Weights of a small mixture-of-experts language model, trained from scratch on English Wikipedia: 4 picks a token, 12 empty slots to pick.
Below are experts of layer 3 (counted from 0) of a mixture-of-experts language model. Rows are named router (the router's row for the expert), down (a neuron's output weights, with its number) and show model dimensions 64-127. Each number is 128 + 24 x the weight over its row's rms, rounded and kept within 0 to 255. Numbers have three digits each.
After each expert's rows: "comes before" lists some tokens at least twice as common just after its tokens as in all text. This comes from a sample of Wikipedia text that the model never trained on. Tokens count by the router's weight.

# expert 84
router:144143090142091187119148125137124101090111133112099120122114119093118142136114127138157167137147111134124096142125136149134101134100161137143099125165135096087132088125094118129139147129135123
down0:120132180091123141123113152087137148109090078097123129103098128147111183119139123128082128096138126169121113119121118137116100098137172112122097123157137101115124136141142130116136156110093092
down1:126096132089144126152111159156103114193126129113162129133150140179137153089160124066061107137143142138119122116149104140113126088125117141149142121110135115138121093143105146120126114132111122
down2:135106084087146106093144143117129140076145125104073081143100164151119099108117112114139117090126071122146100108164118107111137122170124132132144122118149106107117071126130125165123149141114127
down3:090144116124128125153110144115043133152152143118092110104114119130116151138132137120137074148072113140132153099133096125143113105113093165080163155078122169166093137171170114123104111090098132
down4:140111100125113153147124149120122160170160142121137084130134144122099161096106135083097135128125119106195131157124115098128136086124125127158121155117148124106143099143156152134111130136112144
down5:109133148117139068150111132094135146134109133129167081147120150162137149090153162120090131129156128098114205145172115104143133134152135137120125109095119152157116155166157154131120121124078143
down6:111135153147085096151105133136116125099097159139147121085137131142085141113142144132139126155086138156130125124137088140176120135053136105173124112137144178134078126122131128133163100071168118
down7:152134115110114128116163131157131116103151118122097146159120192119108152147137163132107129096118135129134138137115191100034122089118110141134120134115133131137143087109117123128144126126111150
down8:137189150125133156147132116094157096163128126107140160099106140156132118116117116115152129165155126137092149146144112107087124138095163131164154168116084107136144126138084145112116139126150144
down9:100163093128120148136081154108154110144115185169160137141100149159147121134126095118138110100152133121117151135111133127129148144133120130096106123184121163137174112113133112148121159126090170
down10:101112126150122149148121125113113160134135153130145127097158111143155080172126099169113118112108141132140130113106110162127156129147130129127171103102123162143107115180134112140105104124127108
down11:165131138117105153131108132162167098113175068134142106127133072138125111110063139122098119121111089151129134170120123119096123159119166076108135101129115131121123117162150141161129089144130174
down12:127148085133121153141117119133154119153089118162098094116108134097155153093123124133141163128121122160141091108138123127126081128129137091176140165163132089086174139130102144138120151155133133
down13:153100117101112156087139128152100127185115172091069124120122132158124089154128103101108095120126121105113128143189071158130150099099164173109101122164094118143115110154127145145152139151123144
down14:122160133181150162139138142134093105130134115091155128140108109104120105160153108130114140079130144111129051133145172102169114137100084111114125148143129147096096118137124132133136104106120112
comes before: "-", "|", "\n", "==", "=", "The"

# expert 54
router:108140155135136158167125130163114136154162129114156151116116136110123087136151105143138115107127122094112127124127155131087084086100138164103136119149147147124195101125137102167110129120138129
down8:145136148114114123142104127131124098154110104131143129140158081146104131122169102142129121125119103102092138139115099125126119128096144113129120125122091123098098160093112126115130125115097073
down9:112087085131104152112131112122116139149133139136082106110095117123164112143072163143117122085086125140169127118107093095130166150114114086173152104112092107142140125144176134129096178135103117
down10:090090122115120071148108167071109126108127120147156136166100152132114120131146121090074124106136134100132125118168132135092110146112134143075129130133095117139140099088149129143173141115118115
down11:122124086107150132076105111172086120108136143118105111156130106142109135128106116068165088122125136100123175112146112145121100135131174163098130138127092145137108075110123141128113151091107131
down12:136149167125139127149185144119143110114136152095161117106119136129171172077164126071116145111167149112154102095112140169135117152112126110119124148114143113134160120164137144127107154095167137
down13:141147119086109144072089158152113113106103113132125133124114100139171109174129177126145094130137161122112164162168122139103134075115126148077127100147104158143130132084180119124122178144135106
down14:175171135133091114110142115071139091112141096128131124154156082147106135153104135147116134131116123131091148133114141125137166152168103108081136138092110147142157176096110138147153145137098121
down15:146101133130147129146159124118154111150130144094128099134103116102152103140150072195126111086079142060121093144148124100121140166073121134116143133151110171137163105124132137101122146136117134
down16:148171187154137109123123155106143077145105141099087152133127128128107127144138133125132146128146141125124083123098104157104136156151119109122131115138152120166135177148155119147101150103142138
down17:138141073118084176110134157119128170114116113108136105116136120173130155157098080107140061123114125129136141134120120084097136100135088142153101135118106170141125117145130128123157070132161136
down18:108100109134151109113101099138125138129128133078130122152120130131158148162130102128163105110118120128102145118106117173122192131112114123159078128141157124123177128131100143126097165180155142
down19:146081148122111149167115116138155135116127148110146114098106141134138136133109125163112109108139121145088169175087131141132108138121107109148099162099138112074129158114081127120126156178134151
down20:142126133124101170143138072083092132159114149132133136107152121134129139094117123194139157115144115121127113138067145137142111068103142146093141130139157134074093127183069148106117110153127133
down21:119151111053158114091142155142154105107159130123134148064113091139122116122096124123115175129146147143158115130134101083076144088103110110144151140071154150121151144105158109143109125113121110
down22:104089110159136138129119133083155124135147135129128147158118136186163172146113154113139115108113132154124107116149136144140147134136130107166121149156123122092121113117121142122166125192142098
comes before: "0", "1", "2", "5", "4", "6"

# expert 63
router:168089132116113143102153090118105121161138149109160116125141103144121091178104128138115104151131114127134124146115143114111157125158082087171132097077093159154076135168141139111172119133131123
down0:124118148127142114131132126168136151098151156160153153149151134138144139138162127102181112131146138082098141113153117145130161159159141130108146156105148141184152129115113138138110135109103103
down1:097180125159142143151144084108115096152130093112137124183171180116131139114114145129146137152160148083129126151150140171128140124136162131136137106109146083089100155177131141153140114143123186
down2:114113112156104136131122109091126117144138114115105127134178127110128102144095112137119118139155168117104120101118150152130137162126112171145108068096152082140136089142129126138134135146105143
down3:158122126127115097117062163131136138122123124133105132117134143111137104093119172141101117164143119140107101130127155137144123166165138127097141112111121101109174111110143120120120136128100144
down4:102127134130138111128109088122146134139127093113157122093130105111145178088112120134125148074145103087134135131158147122167132100122124130126163139122113059131111121112162152127153130103100110
down5:142113116116138113134099126122146158140129137086178129125145125130076116155149174094123110170110097116178165135103149119148114096106197157115146158079127117112160129090167124119118123126113115
down6:153137123136116098157130141137119129113114190130118096125179165138125127165158127127116130115104148149135153114168108146095157142101128121118120131115136149094096149163113148136140140139113124
down7:110122125132100208124090101111129117132143115171089113185123119146140084097083130126154141126108137125170097092136179122130108109109119116141114131143112129145097128107105178121151159153109097
down8:128109142118183146085132137146109116150173109148113159129081156143102097092076114135125137091097112120115117089139111145121096119180131132104130125128111123118101106108137154106083171114140102
down9:153181139113115133083112117106153122092124127133092111115106110103152184149135090130168157133129123115139151147128120112147154143155105151162117133143117126125126144142171089119109170111142126
down10:153115077157130160120113111113154087139158131167073125097100149116156136163134110157150140161147118140081151125145108166107164118140088120147134175140127111129131145157118103124108172152110110
down11:123152100088155085124117070108121094098102142100126115145127163128121157122120102088121120134116107101152141140133117165144098067137149132083155128086173100151176120141140115119164092123130105
down12:123134079109152099111103133131145166151147122100140114139110147103113124094157143151120145134109204128129128135131134162103116119124123101086145104145119104125148122138162144142155135143100142
down13:126126138107132136135140104132129106134108200127071135115127108174107161137101081154138112102140136131102129158147113133128149090119138136131169122127158113152161139075107165102137116152083135
down14:111136114061116112135180129109123101128095137144143129121128162095138173106124131116167126111187113121127091125124157143144147099110130134158148136104148106100129099138135154135127124125094099
comes before: " the", " a", " his", " by", " with", " to"

# expert 44
router:155137134164129107140125144126102132147100166111122135095169092134065122175109082156111113132135135108118146147105163076090112137139103120096143126132132184122106160091155109170159125097100130
down0:096147130107130138132136134118132100130132133112137111089146122150117103131129116116157089188136136175158107142136123101162167171159114117124128129146143144121113138174178115158115144103170119
down1:126122127116158136153119121107162090152121176118130113119097115138134097173123135127159117121146115152099146147123123138125125170163161154175112142110152097097153172168177119080151148082094143
down2:134147106124148107149130113126119120079163157103142118151106144166120139148133117137134106145152138145136114139163148134100135088108113176118101152086120098130138126126101082095091113126137131
down3:113144148141129051122116135154119095138108112163129140143100102157131112111118107108207136177122167153113112122079112091110142145132184126169106141112141114141135133132139121129087104093131102
down4:164149149160129154114098163125143130129154179125177075151142123093097107150132085135139052132133147120146137156144163142122136116132129150122107138122114147096128126106139091145137113152143160
down5:142127148129136143133112095124112144101112142166115115075161121141164159122111123148153142141121120095140147163153122165147151184136151122142116137167079162159091133101160154181129152120171130
down6:158126136127156115158158167136100143140116169104168203121118142091154149112117104140115122147145077138113123115140126137178129118118155112151098120111133129167110131172103141145142114124167134
down7:114156138152126097119142136107128132121143119100167092104137139174142152090156145137065140106098158138154122133128126194154110110099122095103061153116132081126081144113154149150105119118148157
down8:109129132137117175080103128096130098166160133132119132111129127118107138109170116154123159135120105143174140114138158162136144124095165126112123111136149104131089115151122112161174095131179113
down9:099103185142126152090122119159100136118132139126092114114111141124133114119117115116105087139160131109124171100090119118153117126115157122145154091178123151139119140097119157175104098141122114
down10:118134148115135132112142154133131119098162123119181109106152110130100148133136149088081117142153072130127095079158185145151144096114094116124159116106132128111122124142105145133100117105127138
down11:110153102132112126125145142135111157094123141138137064118089106116133137128128119168120109147139155149095140124152116138158120153104096136127129145112159086134161155101150121091137163131118129
down12:123148169112130130101117095086153122107145118141140146167147110075144115079100122125151132138080115118116166107125118131175125138070128130129085136159124138136157136132100120153134124157117134
down13:146162114151138107134142145158150117115117186107120112121112129114087086139119085152173108141134165112114129105145156127075097135155110142133125134117173112096068154133136118114107129099144134
down14:121119125086140175087122196146081122153107112137059143165121153145123129134107153134127137170125164123123116117108140090137096109151130155116152092135109082158111121108101127162116124116105153
comes before: "1", "2", "9", "8", "3", "7"

# expert 76
router:154143135151183143110147152160128143102120086124157133127158112109135088152113114095138099155114169097134159113108103097166115092126127104138136128132126141122180082110146110101126094119155150
down0:161106147143102143108128172137142098129149169087184083178149138101114075190121118143113141111133107119128078105070121093112152126157147115112109156113098141155099099147164118123137112144147140
down1:130089172117116167107120135144137136139150124105099128163120156140113108184088127135130107089117141130126116101087139145156110141192130129121149149157105118135131098146128163160130089117123142
down2:116109122115134120172138154146141147166096150100125142165126082125189139133133138175135162140127109135121164127141131132092134175102109121145106160124129117116154139110116149082087135124114139
down3:105176125154115190093100158116144105090127103129114100116128145177101105124143135124137132146133120132128121103146086141143188128112123130109179131158110148145143119124139115144123118109135134
down4:128118148107163115153123107106134123123146127146083111107109110136144168103201129113091180119115127137124138165164140148169138106114127090116101116165192139118127159139121157118123158136162113
down5:098173132120106118123101095125112118147085171107110161108139138120128128094112141113157141144131157134092121108124082120147159152146116112146140130140136133102120124170146135135143108095198152
down6:199102139094072145146128164112088127121143132132104102090118119163130128139147145139134116131114129082129095134138146132101135104088143126102171141136126133092083128142123149114148126192110089
down7:118144136184118107114125076080177132133143151088161142130176149120115148134126154106135130137139118146121153135165122108147122119140104125115113100137114123171105130160119096120143146145138094
down8:094158142115115157109147108107138142095108151100187142152153111150161170153139137164112125142119138092149147075139161134106134112097078130130113141103128144123144105122094115123134112110087123
down9:099127127112112127083098111093123123083112156122138134102153117142137100133126141133117161128120094127128091154115134175110184114133097139156130164120091122166166138148101116167139118123120104
down10:134125133087153128162090161111135116138140144105115216140167114125135099132124145124184118152113116138082169150142132141090079106109127096144176116140139130146112153133141137153115128112094097
down11:093116124125135135151104136129103115132124131144109144104115152105121126092121150133142107162136127118097142161144161130122089121141107140110137130141167156145102073124144134127134134138105149
down12:110105141139144120169148101091129112124109107157114124179103135106136117147155128102125152155150136141145127133120153103132134086103171132135104155113129124106173139065089096153137126170141114
down13:085074123104146130104137115167149128151108171095156179149119142192117141112118154096142143164095108148130130110129141092127109129158104123137104118080124115154163104166139148097095101094145161
down14:109106153151138146109100103106119142146139134129157135116163159116134136111093112131132097119105133130086168101107115151148140128121139096092152140131127143146079170184121120123121114113140110
comes before: "1", "2", "9", "3", "4", " |"

# expert 19
router:130133132152132109134163169118113138158106089173117103128146109112113069083145124151085113128097119146122128142129161095136101095129161145111145112151142128115144168094132092148134115095154166
down8:134094159133117147153104082155117114147167150128141144141165129159114154142125105119152127159140155095094102168150116136117119100104121176151148119128116147166138131123106102131121116128169078
down9:167104137110130144174106131126157120100110116127141120122127099105167099120123114155121157124112147132142138119111095184079116065108118110110131122095128189135118114109108184117126168146107143
down10:148156142127080137131103138091131130133112150091102117096147131100116114119152111088133140105142132126119130134164142101114127128053130157099167171130166136068125125097107139162139121130093174
down11:127116175129121135205133139161097135136122145095119129092118139177139133093170115137132107129155139149107115139136141162117157114184140146120077084128168147144150130141121169148120172171118098
down12:177130150161100115152137128147128121130141119152095131110128124173140094159143132126107088143107158134121122127136135133118103093066154128133121126093139125162081152135173130125100102117138113
down13:118122113088153117139145112139159126216146123112102155133146154151139121125143097104131159143130142083089147125138113164157118119124184133089150136125116160169149115165140104168092136109121125
down14:106114113089133129161090088113118091141143128130110111123129137117123170116115091144169175143084128122120133116145105114171101137109159085113132162126134159127181126149152081115097138140092121
down15:142140149134138111116114125126131098091104098114155137116124135068121139168125160062108128110137114127171107072109092148144132127135117142125130125122140110120128118138166121103065086098145129
down16:125139140151163144160106179172128152076093135140159133128153100149104138129119136132108178117144141197163108138123119128139149153159108077144118167119113130124111126136140146111139156108088149
down17:152105135119116149050114102117120146113144124179107144153133164138135102102097163099135154163127133109141136147108119104162179097120138154104117120127107090134133124156124158114107095102120116
down18:137146153169113159142138129140151124131101154079197113137150087157163148177116078139118150123162158121111108150098143108106127105141115112152125151110120105116142120129079130162165138144107129
down19:104090126107131156088153106108085150088175135147137089110096166137106120105150144115093141142085153143117141136155095110167173091067123094128135126158115127106138137162116107113114108111093110
down20:117134108120131101115139130108147138085106093136147126104126114137159094134102122125171144082093151109095129110125125117124164139090098143104139116160119149119159148141111147117144128131121097
down21:099092160124158154174138131154118121153095092130137096151144132111106146123115131134144149139131139126138118110152132115145109092141122120186078101101087146126159115117113100152103118107141148
down22:141144086101118133125154147123113128121100103126152127096155108138131138115112138164117115149091130124139145171121136087099120159126107124141134079161086136141110123126164128170136141142126086
comes before: "9", "8", "7", "0", "6", "1"

# expert 34
router:147139133144147141129144149138117103125146116137155126152151094088131131150114138075133096129076190093112139098100104106135112102124109113140131140150139145133167064101151133103119107107152150
down0:145095134081137098122106083116087139150142147179139130150117109097147135122136101173166157137141157094074144138147141136139130103131107144157146138104124114136131149137133118092131175091121136
down1:115077110105188142143130106168104136155148123167131134121158148116135149129082143125153127128132131142136124143145068135133134112091168136079126129100114134190142164133111097105148104181130102
down2:086099125124131065144116147118122121104094151117148131114132123103120122148156124101129157109140112142103131126115108157095140107132072119151140125163108171143108131123123139136128093153118123
down3:147135098123138169102125132171138168150128101142132153091177095105110089113109077141111130130104163120129101120124138140123104095099083132089153117117129135154131082133158157099105094126122105
down4:145137102109096116111112133118114154119164132135096098124143170117130146128126116114152130134139094168127120113105177120155142145122142146085125142127128134124116160155076100131130209132114116
down5:150120100152142141159105143138126058166110094154139156154113093173129079162074124116096105142127168159118117146112111129120088094125116117112179115135109130156159106150107134133108146134112152
down6:135148105149098095167146119116169136098193101102123173138118131136141156138124107149172150099139127170118130138141156156129137132086146131124172181151107112107158161150093110122148092166124099
down7:129129091140190162134127162122114129149143138150099118139166153137107157140120102149129144105144113077091125135141108098125091199168112118101115158143132170135080121142143132088114160160170163
down8:123138123125124136135166163119112082139114138111134099181104158140146076146109124139099099098141140128168137136175113171173146158083158133133168127149147173116128137140143204121137111123163135
down9:137133084129124118124116135159125145108136126109114122125104102134181125140132121127143063138150136112141126112125099114100124134148120175167167115139126125112147109122119092111105188077083139
down10:150099067129108124161096139139136120106107148132155101125117124117145094091135128137130126154135179074137115133148140124175113096101108134140139103132157151145123116104137134092088099112139141
down11:132168148110097125163102160131123085060142160117102144109137207158131171116122125125115098123165135123125091123120087131120113135130063079125105147146151125136103131119153146146163132147118119
down12:110122122123111176108167136141097109089133086091096113132115157127146094093128134172158166141124131182108156167126133125093152119153124152131122157137066161152147153135143133120143157161119117
down13:135120160128135171149101123130141082134130143099119125127133144159123117115155111130176136098131138107141151128117170158141123123158149136140161153108126126118127164069114122165139111083107133
down14:131127148155129165116108157109133113105129130123122144109117080151154131122088142096180152122118149198122161150154115145146135125141107104131115116169128143129111133136124152118145163159096110
comes before: "1", "2", "0", "9", "3", " |"

# expert 66
router:120069143137091147152104077129152102116118152101124145163129118137129144152086103104144133076131107167126109162109108171135173170154094167117094127124126149106111102090159127124162157143157131
down0:112128070136161127116107122121125150136150075127126106159113141178152114073112138073119082134142156123147112101143132113129100088152129088149187183103108138157142132132126155117122102148099161
down1:097122099135153119155100103172155077161125117158155154152147099152143107141134144098124104122121138148099170100157123167121145134127128134101085095130085153129129145141137132103148133136149135
down2:124120129108145105117108115139141118112141136116142137106132114111123154116127120129153122131137148186134115106123158144141161121167109083149127175153152163119123158176104111158106136065082098
down3:152124070143168142132135110122148103114129140134132145117102140123113149144097128103108166139137123114114106126169099124121088113143163148179136125137170138131100173136086132148149119113085080
down4:120092135120147138115120145159128148120109092133153145163131138115114162078104119131105163155121135118148092110107130185155136133119136084135163102112116143143148106122130136127130127151155110
down5:100085130115117159122069143106109149122133137172090155086122116171142133107106180150138113105125109120154156120161105135112079153110139139133138127188125123164116143179115086125085163112071134
down6:117126135151129141142153127107135109126128153147078162104095072129093122170102104144118145135119104136101107145103167072127152153090115101131163144117060112102164137152125129096131155140081162
down7:130126116106078125191114175082122120193112146118111174112132145128127191071116116113168136101148126136106128183146132103143130095108139144136157165142186131139115154126096149150108138123153126
down8:128091113141109157137125125085128117109110141168163129130134086091125166110126129131092129120142149144113123135120111142155112131112119102142137106174099106132125109127118171131162168123165120
down9:115084134107102101148115176148127131172082168097121132086128150137099140163118091150130105132139100069114141158099146144100103170110121143109129126134116120146130102113111119135146097116141157
down10:138154127116116152124156112121136151123129144161136123166182150078150109133133167116112185121117107138121098115123151124137090171111150121126131188137152175137139157127144117103102101158131116
down11:109133133150114112132100136123141107170117148111067114165072126134130117144121160162074142131134135163159158122129136169144098137080117128089127136116140112153155120157134116124115103129137126
down12:155130141059130121104140100110118126124130151148104129177142105131114106169131126146128134154167118126102175137110153142147110127082127138158123122134091173127112121115135156158142160100167105
down13:138145139097171097116093188117104165106128106134127138140128111127140131119094152095121106205140175126176136117164132115139122124112109132090133126105118075156120148150119098111159085132059114
down14:119106101132115092152115110130123103098091123102110122095155162083145113127081117099170123120135154137133120135151129130145099178112115098122100144130128144110094151141138089129167141138149123
comes before: " the", " ", " a", " his", "stit", "ternational"

# expert 70
router:146144127157132097142131137123099130137098173113120131104176094137064119180100096155115098133124130105119142139103169075090108132126104117101126133134136180120107160097148099159153135084109128
down0:125151128142130110142088104106103144098138120175133127146152147127104101186160138139137168132162157141137128122143133162115114095137149147148142136109129151114127093114139088126182172116119146
down1:159173122113126119147165150109130129091108136084157128092129142137126132109166126101132135136128108146153157128138097151116095192151163101127152139181120163141165143124157123127112088117122146
down2:142185090112155112176127074074135107120112100165130131125134128125109135116154135123117163080194116133163123146139102099135075160143154158138158114124107132165110127159127115137121107102140117
down3:114123145119117129116081156129083127143138140140126097103142143127131129174146143162166095180108108169157158113140102123079127148130114108112145134101144111129146152123105136115105155099112145
down4:171139101149140137151117113133128095094174123123126140106116116125185119135136090131136123176084116147138131121136112100121130102097121130146104115163128073129106110162178140148089116167111163
down5:085172143120171150123146125110109132111116140124132134139098150139132136079153135112131174088102147143112138083167150132141099120213177107115100126113125130122142125167120154121122141104130155
down6:116151138128174155172167106119119164167147099160175138140120159157173096149143133152132126125081139114181139128140122139139108143159115110108131082119132109121145141123126105089134181095160151
down7:129079152139112069126099133147170142147120115108175088158116144133122186138167102123145080177184137145130101117115131101111115140157139112133111105128100149114146103108100100119175102112122132
down8:135129112146100160125134149127133126148110099136137121109134090124133158145110121141170094173119126116158162084158105160141134120119095125151174153112133132142040113166106140171132081133122128
down9:151159134130115126101123098098065151114114154128091141103114122114081139116122144093105146090118123115112134141153176144173139089168124160143149087138119185066085150152083161129147141095144126
down10:109132140087113104164151089127114183135099103138160136114114116109090099164122117149153112134130101125135143149100085140106157144141114127136119124118125123112102122128149145155138132122137113
down11:131142078130173138161150162090094115113158111111111132138151110089095135120134128139148123140115085119157115133148112165119145170152144176086132121117148140213111153125088096118113140110117122
down12:156104156113135103113111142114126108140095156110153142113108128109123139124119151125117096137117122128112102147158161147063082133097119168113114130163146133128108123116096119089109131128204125
down13:113140090117145154109140114139117110129189143144150112138110153100110104098179156108083148139114120098161154142158104134144163127107148143140108111131091149163123091113147071120086109158104124
down14:165133144110142102113102118092163096141102125088114129095139135092072203130125108163141120129123132107116146098147135108087124103104068097133086117130125156142120140124147141119148098092111135
comes before: "1", "2", "3", "4", ";", "6"

# expert 30
router:104137140157120141147126123113136121132121126164124148106113110135155096140127099167167130086129141066125091158141148144160141137126142093154138148109112092109152124164145163110151085103159074
down0:105128113153087165118122157067152152158085162126159099125111089145100139134111117105113151137149120106113139131107113091102086157120117125135104125138171130107124126115142156144150163131137112
down1:110146189155098121130113114102109159099081119127137082097137138111124136129099083146123148139132151136152080165103163147136130161149149102116137133170096124117118137125146154151133129161104100
down2:074137140153117119150115108137127126156092123104137161135194140130120152121168103132112154156103117123121156124131148141122122137124146149124135124144162131133175191105078110110139135133136170
down3:086091154162142120125130090119133112145131130163122143156100130142145103138138149129132130095108118124138132127166108153170154104145165189145091144092160132153110081113085140099118107138144157
down4:120116137124112151105099150165156135088142112110153087105141128122106112147130124124128116127129130106120138113175125128139143185125120173105138142132172147145161144151120136116067127122097109
down5:188167129107103128138122171140163095108077150129130137079148124125099097142138131129108084148162156146109192142121139154094103114096111123119102163094132093103118121122103125125103138083089152
down6:132165055137099130123168155130119111078130134094083110127101092122141109111110112161160157150168108134126158130126132150126102122122119112127125141118154127087110139128141158180111151132151126
down7:125162161170127154138123117140107170141144142123136128102102118120101120134071064139133151137128126159140136125130109170176143159117132138134141173093093115125150091166197142123108161114107103
down8:150100183109175089102120143130128129124072101171140132134106122173153146105141148115123131125122146111127125106161142099076140130157134136116127147168120121159138128132114121088134097100122098
down9:178166160132139154161154118173132118125113126078143126111081091104124159133137160117138148150127170164114096102148110143118125119125148084160133135158138122114145154142140149117160170112149162
down10:172118169109112097144092136106123100140124146139122110082135112118102143127118111144089118149184137140105163120134132125083146103092108161088121115096193143130131151133128149142149145102123115
down11:207166183169132137162110119170126130137141107121111140128107153137077104183130121143136139133119096132129112158092172171089119106109148085125113149128131128076165125115145124131119147143171117
down12:155108133108125127146114090113132094153117126182113126100149124145153146156113103163181124120141107090133151143150099153169139144086110135122113131112136154138140154120107153121092136122146072
down13:145116117165128114143126129123086116117086186151124115147119147143063193131136112084120093144129144120081134135137127136126074140129171112107132135129118068151166156106133090122169158134105169
down14:112121141121097120102084116129117104154136161129096104156147169123143120159123134114118081100138164131097095119125125133109117136079132165152121148147119131121118111138109184100098104139135085
comes before: "|", "-", "=", "==", "S", "P"

# expert 62
router:127113128134098133069089114112138105162100122157144139131122134111163093137121126123157150143121162141114126143125138141155138162131133114100115082162118141148133104175089167083156152160150143
down0:114149154124124137089161138114143159138130146180155110154119108103135135121167144150099145143101092125150119107120113139117159112106098153163089160127138118131168140120146150182071119122117096
down1:140090093154197146145095161095137171131146126111124137123115125091165115123152140139130123137080119112156133097086162127133141123144088117133136139109122139149126130086122105157116119139127116
down2:111123170176120109124089100123138132160147143160118127137099104138112112132117118125138108114136130169125105118151120138173136098160130092126142113191173101140124063157108141109151093185171140
down3:154139125158178114172113123094132151151102135140152169121163141154162124159100162101119124140130125119108134134120151164127149105141116106133115106140093115158134113113150074111123109127135129
down4:066150121139172138123117152148117096154149103119111110151086060118122154122151152109145091136103087115149122090141139104140087125113113135127171128128154119118095134135172109143119095089122121
down5:122176128148146107144107112151105069137164107166148111148084138150129144102118104119142134083128136129162127119126118147098146114124158127132157157125096089106159140084133137120122096146071103
down6:125122151141107111171124086177115189147128166117132136119137137153064104142121115109105095131109089176137135147140137143114114110070116120139135124124128129113090102100164099152118107159134110
down7:125115149134163127139151121125123150121156131103126117116143136137124125114134130104079120106123119137157121119139116124139109104122157123140131138100110119127100117083126130141137110126125120
down8:148121132128147141137125117103146120128122132104122119127089149134122122133166122105111143137085105100120117149143108097128182135164105157107123126104149132141135142200096154089109174121130132
down9:134118099070151102082145093117139155157130102123115118114150132120141122169114153118140141126142129130117102118152134094156170127083184137136129135107131129128121138158095102098133124143114152
down10:116115113095122139125150127161105131166195127119106117147107115105120152103131125078098140131120072185104089139127110137111152120164142159124114120136161130122120146135141127092109148146128157
down11:116099133134118118129082117147147133172083150110128130129137137133137137173094105123166114108123115131113117112088120149139157174111166168105107122164149134093145152105097131130155139130149120
down12:177152154103093121111136117114152144154133129091078125131145149112149151128154130139137155099145096107125115140104149140116121112180168092095105133152129119154113154092125161084165134134077135
down13:124155150177149131118142094154108078151126155125155111150117141083112145125130118123184103145154163143112118080154120157153124139113144098109114168156093137127108177126161139134113116148111076
down14:128148106065150143078114122155144162139149137160063121130103136122087131173104098122117135127155110112144162127133144104153103135131122115181148090096178125127156103151171127156129138137117091
comes before: " the", " a", " his", " f", " an", " s"

# expert 75
router:128122123173166112143126146122102101167143141159139110122153091140118121098176131152131109157115116116129080117107168115104090145163137131127140137171174165136135111137083105164086081125163173
down0:129078133129112105129117140130155155136101158125145153140168125130132100155130128083138148090167127126137144136116157152137120112087142117128086122159123126146160142150086079143156163139116148
down1:114136140112145176148149172121108148135138098108140133163135107125126190136117140138123146158141122131125110116064120130116097123161100092091091130115131140111074126108150112137149126142122092
down2:133128087151136140143117115107175147102105084102149102134164121102104147103093138123109153097111116154124146085131136128171110136135127089101143104138159167115101101129166134120132092150158121
down3:140158137136137111105127155157105070115107141096144125119127163086128123131149135150164159139151101113139109129109109159131090148161167166126144130079135151113099133115122146119121085104177179
down4:127127097168122131161123096089145096145138120101119104150153132093121109134131118125168148106115137131095128141113164164105152128146118100112182134079168103121136145118069133137148138163101113
down5:157123137101088133102095136115146152149074157142148151110140106111168169153124162140123101153120144131147117122127099104149146119114114137145141136110135080117177155135164141131128112123083126
down6:147135099138108113159093129093134120144144112109135147150128087083176114122098151158132116164133153128084147115138122103128093132106125111122140131081184144067163132147101174101119122119157151
down7:135120157150065145183096142098130152146125142094110155109130152141130166128121129152087102080122122163123122093111120128113112138131122092141109093110105135116139139123133153119146161170128148
down8:116144103104101152096128124124162118115149135114134132173084069172165135102153141104138132103142184107109119132157106100158145139097147083161085170129080154127138176125137124150129088108136129
down9:125163156142133134139127158125089120147075116119070117111144133099173127114141124100132141141114143132110114123081139111113175108092118102134131105137126122106129130102062115154135085111157118
down10:128135117091141135126130104130100134107155141109134118171138125124087114122166084100118132171145146113117159189130135114165121147154162143163142116148141105148155121158114109143086155103136167
down11:116118124097101109147071116118139108092129192133158122136123136107125134106135106122181126129102124146142128116131147131139142079138174097181119123118099103109148152110169110070142087133171142
down12:132155111126196116115135086116083123097111155137136131109120157087130173097098141101128148144131169099157104135145131169124124104104132094098105134147167108120148162135174165125132105131133135
down13:083119073142112116126135147130126135112103161126139135113091105145122175132121151040134134132167156143171108139118113131182102108137112124132125096110118096109110112171111140106141102103145091
down14:104158154089153122177150098093139108153177127092092092133140155145129153143136111087142128152144161145118129107183086150127133114119117075111169133129102129134131148135116122137136125128123099
comes before: " |", "0", ".", "–", "5", ","